Experts of a small language model.
Size: 9 layers, width 128, vocabulary 8192, 11.3M parameters.
Experts: 16 experts in each of 9 layers, 160 clamped SwiGLU neurons an expert, 1 pick a token, a softmax router.
Training: a variant of Adam for the experts, 246M tokens, 3927 steps.
Below are experts of layer 2 (counted from 0) of a mixture-of-experts language model. Rows are named router (the router's row for the expert), gate (a neuron's input weights, with its number), up (a neuron's input weights, with its number), down (a neuron's output weights, with its number) and show model dimensions 0-127. Each number is 200 + 30 x the weight over its row's rms, rounded and kept within 0 to 999.
Before each expert's rows: "comes before" lists some tokens at least twice as common just after its tokens as in all text. This comes from a sample of Wikipedia text that the model never trained on. Tokens count by the router's weight.

# expert 1
comes before: "9", "0", " |", "1", "2", "3"
router,146,216,190,198,215,203,165,259,232,156,184,183,173,154,184,202,191,211,192,204,197,226,177,199,195,243,189,187,235,143,166,161,235,220,188,131,176,174,238,211,182,214,232,243,191,226,164,204,192,187,175,164,174,206,212,203,170,162,207,170,202,201,195,201,145,198,184,228,265,184,167,157,235,149,186,253,266,181,139,148,137,196,223,238,200,217,215,213,193,194,255,195,181,225,242,198,178,206,152,193,150,144,254,201,203,222,199,230,195,152,195,190,216,258,207,211,176,181,169,209,222,211,173,159,180,210,241,198
gate6,225,218,209,231,218,255,210,153,155,213,224,201,174,223,162,200,199,206,232,146,198,200,222,225,218,216,209,219,158,251,244,164,153,180,216,240,252,218,170,226,223,184,183,193,227,226,267,208,230,185,266,201,252,201,252,215,212,199,193,181,172,207,152,148,240,235,215,219,190,203,220,198,188,223,184,171,166,198,189,207,224,163,176,171,182,225,177,234,224,163,193,152,201,215,158,160,183,177,237,186,224,241,171,269,143,180,190,187,175,186,233,192,216,179,203,220,211,226,175,174,217,251,258,232,247,161,144,183
up6,150,215,227,203,180,200,190,194,210,190,209,209,208,267,220,181,241,218,247,165,257,210,193,200,235,174,153,233,188,226,260,186,211,174,205,215,210,200,185,192,200,195,179,217,167,214,208,252,165,185,284,254,239,195,231,230,196,196,170,136,149,226,169,130,194,216,214,174,195,179,235,224,204,229,159,181,234,215,183,160,243,183,222,160,202,249,193,237,211,147,229,209,219,240,181,200,179,239,225,247,202,248,189,267,133,204,189,183,171,182,213,208,199,176,198,187,174,216,165,205,221,232,203,210,241,256,203,214
down6,197,238,227,224,197,257,242,240,177,218,162,205,212,144,121,249,222,187,262,197,194,197,194,180,201,179,197,177,168,252,207,246,187,198,162,219,231,161,192,190,234,182,169,227,227,201,223,233,197,205,224,178,213,125,227,201,217,184,200,186,225,244,225,199,237,178,242,241,202,245,189,158,173,246,222,167,181,206,230,259,248,171,206,101,206,165,173,218,173,180,195,129,193,177,162,147,211,211,197,195,193,200,196,210,196,199,197,177,168,242,214,211,220,211,194,186,179,207,197,168,189,229,201,183,227,192,137,166

# expert 0
comes before: "0", "8", "9", " |", "1", "7"
router,222,319,189,163,206,205,207,202,177,205,203,197,180,231,174,195,229,184,187,220,211,194,191,245,215,176,232,225,212,265,230,118,193,185,179,227,171,226,205,190,261,198,179,169,226,168,207,173,242,219,218,163,268,210,213,192,216,169,178,210,206,181,207,224,210,188,175,192,183,251,219,248,178,194,231,166,152,234,224,226,201,238,172,173,222,183,224,198,164,158,201,142,233,217,189,140,203,172,239,205,204,242,162,234,236,171,153,240,232,212,235,153,203,229,210,192,199,246,211,148,198,196,207,214,205,150,199,208
gate6,204,196,236,196,237,188,219,181,176,206,228,269,257,193,155,209,209,179,181,121,232,182,209,201,179,228,294,236,182,177,227,197,209,171,219,191,202,224,222,186,193,214,202,223,217,164,238,203,216,206,209,194,182,186,196,208,201,201,204,194,177,303,236,197,201,188,183,242,137,206,215,188,212,175,209,190,129,151,209,188,242,247,231,177,214,216,196,176,196,154,215,233,156,132,270,239,154,189,228,176,202,173,162,149,196,178,199,228,163,200,190,170,145,231,222,178,217,200,247,180,196,191,185,206,205,206,188,202
up6,210,193,195,194,202,245,205,184,184,231,185,189,208,190,163,179,191,156,224,232,228,215,219,218,207,208,199,284,166,225,225,202,209,167,155,187,207,244,191,215,198,148,164,232,217,139,195,201,216,183,228,163,231,172,264,185,221,210,195,195,161,177,203,207,210,122,182,223,148,219,177,193,205,250,183,128,164,205,192,205,211,186,172,154,158,191,184,218,194,195,206,213,163,227,235,254,202,178,198,193,252,226,116,225,193,224,222,244,176,142,223,114,178,219,194,200,164,219,218,189,238,246,239,179,199,202,170,200
down6,200,201,206,191,178,207,159,201,205,198,190,231,170,170,256,201,214,218,149,186,185,216,157,197,217,202,208,189,161,181,188,190,182,176,287,179,212,180,168,212,252,211,258,232,194,215,228,154,188,224,226,165,211,212,206,183,218,197,181,243,202,161,250,233,198,164,199,200,158,193,196,239,289,226,201,238,209,241,184,145,181,276,237,147,234,197,197,186,207,223,209,243,243,248,227,221,261,214,191,198,185,162,248,195,226,215,219,256,234,216,192,179,237,179,149,220,187,201,185,202,164,184,230,190,258,196,199,156

# expert 7
comes before: " ", " the", " a", " his", " \"", " first"
router,249,169,237,240,207,171,224,128,204,227,194,235,241,211,212,246,188,170,230,220,193,188,198,166,214,166,193,176,159,195,159,227,160,187,240,224,217,207,130,177,190,190,219,186,175,222,183,268,169,228,245,208,175,214,172,206,238,251,203,206,168,212,179,176,259,199,212,175,162,180,214,170,165,249,232,145,171,212,244,210,268,191,199,160,184,186,196,178,242,218,165,208,204,153,204,213,279,229,196,199,208,212,179,188,170,187,210,157,156,268,208,235,179,150,209,183,233,192,206,199,189,180,217,216,200,235,195,166
gate0,215,211,171,193,165,213,239,202,190,208,202,201,207,300,192,163,137,204,179,155,220,237,228,192,201,191,201,220,153,170,180,197,248,234,213,229,228,208,170,169,223,224,210,153,192,178,245,196,173,209,282,206,218,140,214,180,207,201,215,207,198,239,191,185,193,248,234,214,153,196,252,239,183,190,165,218,213,218,183,217,236,189,182,172,262,188,235,237,184,243,90,188,190,188,175,210,182,208,251,160,266,218,170,205,213,194,172,189,178,221,172,233,162,215,180,177,221,206,193,169,181,228,180,203,173,220,195,179
up0,193,224,215,258,200,194,229,246,172,201,221,225,166,208,173,192,201,220,174,164,184,223,208,171,195,229,211,215,221,179,181,194,211,219,204,182,182,144,180,258,162,215,205,199,225,216,226,254,178,135,161,177,202,197,248,242,212,156,202,258,199,220,155,150,212,216,244,223,216,212,185,199,202,162,247,215,189,244,175,229,170,154,233,233,163,227,233,181,210,186,168,176,286,227,183,169,263,182,185,193,185,195,258,128,189,231,200,237,154,183,243,250,209,241,211,207,217,209,229,202,227,201,195,264,195,224,206,178
down0,243,164,213,199,212,174,274,181,180,191,225,247,276,169,131,224,205,186,263,193,184,228,200,165,199,199,205,145,222,196,198,217,231,165,238,207,212,222,158,168,225,216,216,182,248,204,217,249,203,175,226,210,155,132,222,167,233,203,195,174,231,236,142,156,227,184,223,179,189,227,199,175,222,272,187,211,195,183,207,225,246,192,195,170,169,186,167,249,210,193,168,220,153,186,193,207,239,241,202,195,194,247,181,195,171,195,166,228,201,251,234,221,218,174,211,192,236,202,170,194,205,144,217,244,238,238,206,214

# expert 9
comes before: " ", "\n", " the", "born", " —", " Francisco"
router,154,213,196,198,224,214,181,254,221,159,209,188,193,164,201,187,178,221,180,181,211,216,190,180,201,250,177,196,243,146,181,193,217,226,205,125,201,170,241,227,172,221,236,249,190,236,206,198,186,179,170,177,179,189,214,191,174,160,229,173,228,217,199,183,141,194,190,232,247,190,164,161,239,165,146,270,250,177,167,157,135,188,227,253,204,208,193,222,205,222,251,218,154,226,233,201,163,202,139,206,150,143,236,191,203,223,234,225,171,134,176,201,224,245,201,226,173,163,196,215,196,219,183,191,196,218,227,193
gate0,238,274,201,212,220,214,261,196,193,218,201,156,208,201,172,194,207,184,210,185,228,199,207,241,181,211,216,221,179,204,187,173,201,234,229,228,206,196,151,206,227,193,163,175,229,178,265,174,206,184,186,173,268,172,247,197,187,209,153,207,181,234,216,183,224,222,232,241,222,191,226,201,180,214,191,168,192,204,180,231,201,191,159,197,157,168,190,186,186,175,183,135,206,172,184,120,199,182,221,137,252,210,141,231,203,160,192,196,168,246,204,180,231,239,163,264,223,277,190,142,171,232,228,194,224,167,158,203
up0,156,225,201,188,194,152,206,233,198,206,197,179,208,271,219,197,179,130,179,173,234,203,176,261,180,219,217,190,199,152,157,173,230,240,229,268,178,217,177,222,221,186,215,150,179,187,212,110,176,223,204,196,189,226,224,214,179,172,138,207,186,217,191,192,199,228,207,183,216,190,229,245,196,164,163,170,224,220,187,195,176,255,230,231,146,184,228,134,173,220,198,201,197,208,205,176,175,193,235,151,245,154,159,200,201,182,192,213,196,216,185,181,168,257,151,210,255,264,182,193,147,195,189,204,193,169,212,212
down0,212,243,219,213,255,221,268,212,194,200,192,176,192,197,136,209,175,175,188,173,206,215,196,213,209,182,208,184,176,209,233,161,187,204,177,238,201,214,168,179,199,229,178,201,221,161,260,160,180,169,220,141,180,164,216,262,235,196,139,181,200,220,218,187,246,200,183,221,212,243,191,177,109,201,251,176,163,209,200,214,193,193,141,178,221,214,198,199,207,208,187,109,227,170,240,190,229,157,197,222,209,236,182,222,193,179,192,168,192,174,176,195,239,196,206,230,242,227,182,115,181,221,244,229,184,158,159,212

# expert 10
comes before: " of", "s", ".", ",", " in", " and"
router,183,198,148,215,167,258,187,186,197,209,195,194,172,199,232,154,208,205,181,172,204,176,254,171,135,195,203,259,183,215,249,231,208,207,173,238,265,253,222,166,246,160,135,164,204,170,261,223,254,164,177,255,202,186,199,221,172,201,184,217,204,181,233,170,236,225,216,152,193,195,209,268,210,190,186,206,194,175,194,217,231,142,190,228,168,254,137,219,212,203,179,217,232,201,180,198,171,192,244,183,248,243,210,186,160,200,212,178,230,164,173,202,200,173,180,210,182,188,220,219,227,238,219,182,210,219,160,241
gate6,209,183,203,208,246,204,200,183,167,190,157,176,199,251,163,168,191,197,215,211,182,213,214,169,151,231,200,208,220,210,224,209,195,189,188,189,198,248,213,189,231,195,183,203,283,159,257,192,216,195,179,198,191,199,221,154,161,160,178,199,154,233,202,199,230,210,212,155,184,179,138,253,189,176,221,234,201,190,194,221,242,238,184,222,202,174,160,231,233,271,201,135,184,162,189,159,211,190,239,177,209,234,179,180,151,190,215,233,255,194,158,222,169,193,183,255,225,227,161,226,261,205,235,171,204,259,157,260
up6,193,169,216,207,196,202,182,194,171,169,145,217,153,241,209,162,205,211,202,198,206,242,197,158,184,239,201,249,220,209,214,216,219,223,145,184,230,229,229,175,216,211,159,203,263,149,220,185,198,205,188,202,179,167,210,187,173,139,163,167,168,213,212,220,194,177,207,147,173,172,173,244,195,180,198,245,187,192,221,184,212,251,230,250,208,158,164,204,219,251,193,196,178,152,206,210,172,187,261,170,208,234,190,180,214,244,217,197,291,150,172,198,152,185,192,227,234,203,207,238,261,204,199,165,166,254,197,267
down6,186,187,176,189,190,172,193,255,244,232,224,218,145,253,216,194,181,236,204,203,248,196,187,222,225,187,203,165,150,203,196,195,206,229,204,209,169,154,171,207,200,181,171,185,172,205,182,153,196,225,195,350,188,198,215,216,172,185,204,180,228,164,205,221,208,181,174,173,198,203,218,211,205,190,183,228,216,205,201,180,168,156,184,201,193,233,221,199,194,190,217,337,208,222,225,221,157,163,162,228,241,210,210,185,231,194,134,177,188,209,224,208,251,241,165,166,201,206,206,203,184,217,185,227,192,175,216,186

# expert 13
comes before: " ", "1", "2", " he", " which", " —"
router,164,209,204,212,227,216,176,267,223,162,214,200,171,157,201,198,184,216,174,168,196,227,196,190,202,262,173,188,222,150,181,202,234,226,200,144,199,163,233,232,176,221,233,256,200,227,202,200,199,163,171,175,180,202,212,193,197,169,213,186,211,212,193,201,139,187,191,235,259,193,171,152,239,158,156,264,253,173,143,155,139,184,228,246,189,200,197,213,224,226,229,212,171,223,224,208,171,192,138,214,145,143,244,204,188,232,235,213,182,136,185,201,219,248,210,212,184,152,180,217,210,217,172,182,183,227,239,193
gate6,233,241,220,202,203,229,211,157,207,209,170,209,209,207,176,183,213,205,224,221,188,150,219,214,200,198,210,164,188,254,191,164,190,207,226,202,223,221,161,193,237,159,186,225,264,209,252,201,235,178,227,171,270,153,224,233,222,266,198,245,176,241,127,176,267,235,223,198,222,187,224,187,188,183,238,190,202,157,216,246,210,184,150,186,167,183,181,204,241,157,177,152,182,131,171,165,209,177,231,162,231,227,211,200,163,188,195,218,220,194,196,162,229,184,222,239,159,226,198,165,244,246,223,225,229,200,154,191
up6,164,176,202,202,165,189,196,193,227,212,217,221,166,227,238,190,227,175,279,192,208,145,205,201,219,219,160,189,198,248,256,207,208,238,208,205,228,209,175,195,220,148,164,187,202,253,176,215,232,221,203,194,272,225,206,157,255,255,201,252,148,239,136,199,218,191,218,186,247,176,225,230,205,163,234,189,200,166,201,190,232,200,197,194,182,204,191,178,244,139,192,187,201,209,184,197,210,140,196,218,224,233,158,163,166,174,200,219,302,227,174,191,191,204,177,201,178,229,209,205,231,210,189,202,245,189,205,130
down6,198,197,170,236,236,227,246,224,207,197,225,177,248,192,219,208,236,182,245,176,195,202,240,225,175,247,173,174,180,204,228,202,209,184,234,229,269,215,212,217,215,168,185,205,229,209,230,192,202,177,208,161,188,204,259,182,219,213,208,206,204,178,171,187,337,222,241,183,230,233,193,188,186,256,263,167,184,172,198,222,194,180,184,193,231,174,197,231,223,206,223,94,185,178,154,148,230,181,196,185,200,197,195,218,229,128,202,225,213,210,219,217,209,204,157,247,191,233,198,194,221,204,187,183,178,232,177,177

# expert 14
comes before: "\n", " The", " In", " He", " It", " This"
router,147,209,194,199,211,220,190,266,221,160,210,197,185,160,199,185,180,232,177,175,196,219,195,176,206,252,198,209,241,145,184,203,225,216,189,143,207,159,245,246,185,219,229,243,204,227,188,195,188,181,189,196,185,194,218,219,178,167,233,182,216,212,210,191,140,167,199,227,238,199,169,142,232,168,144,260,267,198,140,154,138,167,235,249,205,192,199,213,204,211,234,226,163,229,213,198,171,191,141,204,143,142,251,194,211,222,222,226,183,138,181,209,219,249,214,215,172,155,188,214,210,229,192,185,189,227,226,203
gate6,145,216,137,186,198,228,228,235,224,185,239,228,186,248,165,158,181,257,208,215,219,231,252,201,212,231,192,263,225,198,229,223,225,242,207,174,179,200,179,209,207,214,214,158,203,208,245,197,226,215,230,218,231,170,239,213,210,147,235,153,175,163,210,239,266,190,246,201,193,217,211,235,172,240,172,187,210,184,235,240,265,166,188,204,192,229,177,204,191,218,213,184,161,162,239,155,193,165,204,168,234,258,197,193,231,185,175,194,177,232,190,190,206,194,231,177,218,247,182,173,249,280,183,191,245,215,166,189
up6,227,186,242,189,149,167,182,187,186,196,150,226,264,212,193,224,176,147,231,225,240,188,213,213,188,193,235,157,172,207,197,129,155,228,218,253,234,219,244,187,198,183,139,250,257,161,203,198,212,185,222,198,204,202,203,277,222,230,183,226,197,228,153,175,194,260,171,173,210,216,213,150,168,173,264,144,191,199,194,216,201,183,147,207,183,188,220,231,219,220,168,180,239,196,189,214,188,203,178,239,170,211,171,191,132,173,208,219,243,188,183,198,216,192,226,202,186,157,157,215,243,148,227,199,186,186,186,203
down6,183,200,186,171,259,202,197,204,231,227,233,165,177,206,216,181,199,240,183,205,166,254,183,198,223,203,113,259,191,215,215,220,205,193,214,186,165,155,191,174,232,209,226,131,177,244,200,180,153,189,196,168,181,214,207,225,194,127,225,196,221,188,289,242,222,186,184,202,215,221,178,269,157,244,157,216,222,173,169,148,242,203,210,210,231,249,185,237,154,194,195,134,187,181,198,214,181,173,186,197,226,204,227,228,245,204,183,164,180,247,223,192,224,191,163,184,205,255,203,212,187,232,227,185,213,184,228,174

# expert 5
comes before: "-", "\n", "|", "==", "The", "==="
router,158,213,208,212,204,212,178,251,232,160,227,167,186,161,214,192,193,233,190,182,185,229,192,173,207,246,178,191,246,149,190,196,231,220,191,133,214,157,229,250,171,232,235,257,198,240,189,194,193,161,171,188,183,196,202,180,185,160,220,171,219,198,203,183,143,192,217,228,245,191,152,164,240,161,153,271,259,181,162,161,148,178,235,242,210,178,195,226,201,208,227,211,165,236,214,202,166,199,144,210,154,139,235,194,187,239,220,217,175,140,179,206,220,257,190,224,185,154,181,216,201,220,180,197,183,218,219,191
gate6,186,224,212,212,216,221,224,144,158,227,199,214,227,211,139,201,206,156,245,212,178,211,246,229,197,203,222,190,178,257,250,191,217,190,232,213,232,239,170,205,220,155,181,211,215,196,255,216,222,160,264,193,234,183,240,227,211,198,157,215,181,222,183,232,213,197,212,202,201,240,151,238,186,184,198,157,187,234,196,188,236,159,127,185,149,190,181,260,217,199,164,147,136,189,186,165,214,184,218,165,233,275,173,197,182,209,185,225,177,201,215,188,219,226,191,224,214,198,180,145,252,219,247,241,235,169,180,216
up6,160,186,247,228,195,179,181,190,154,174,156,246,196,174,186,179,191,146,215,217,196,233,216,168,223,192,212,182,188,254,259,215,233,188,207,166,186,226,224,202,187,160,203,210,164,206,190,204,190,163,261,230,208,203,208,217,213,146,151,218,183,240,144,204,196,156,189,155,190,223,150,213,161,186,161,197,218,241,200,176,217,195,169,195,146,143,209,198,190,167,211,197,136,224,199,192,194,215,191,201,220,284,178,183,189,223,235,179,202,215,225,197,166,223,179,195,249,176,155,197,259,163,207,255,232,254,238,263
down6,216,262,207,239,230,227,239,185,174,202,205,192,255,152,155,202,188,211,212,198,185,202,207,201,200,237,213,120,162,188,185,178,200,214,180,220,243,214,158,207,219,189,183,168,244,217,241,203,221,199,229,149,162,176,247,227,242,234,199,220,209,212,178,172,239,220,235,209,197,220,221,114,157,249,220,185,182,192,190,227,252,198,198,170,133,201,187,214,200,164,183,104,256,173,206,169,230,186,249,154,240,195,178,220,196,187,189,220,181,203,235,201,251,221,223,223,233,216,163,184,218,184,200,193,220,195,173,161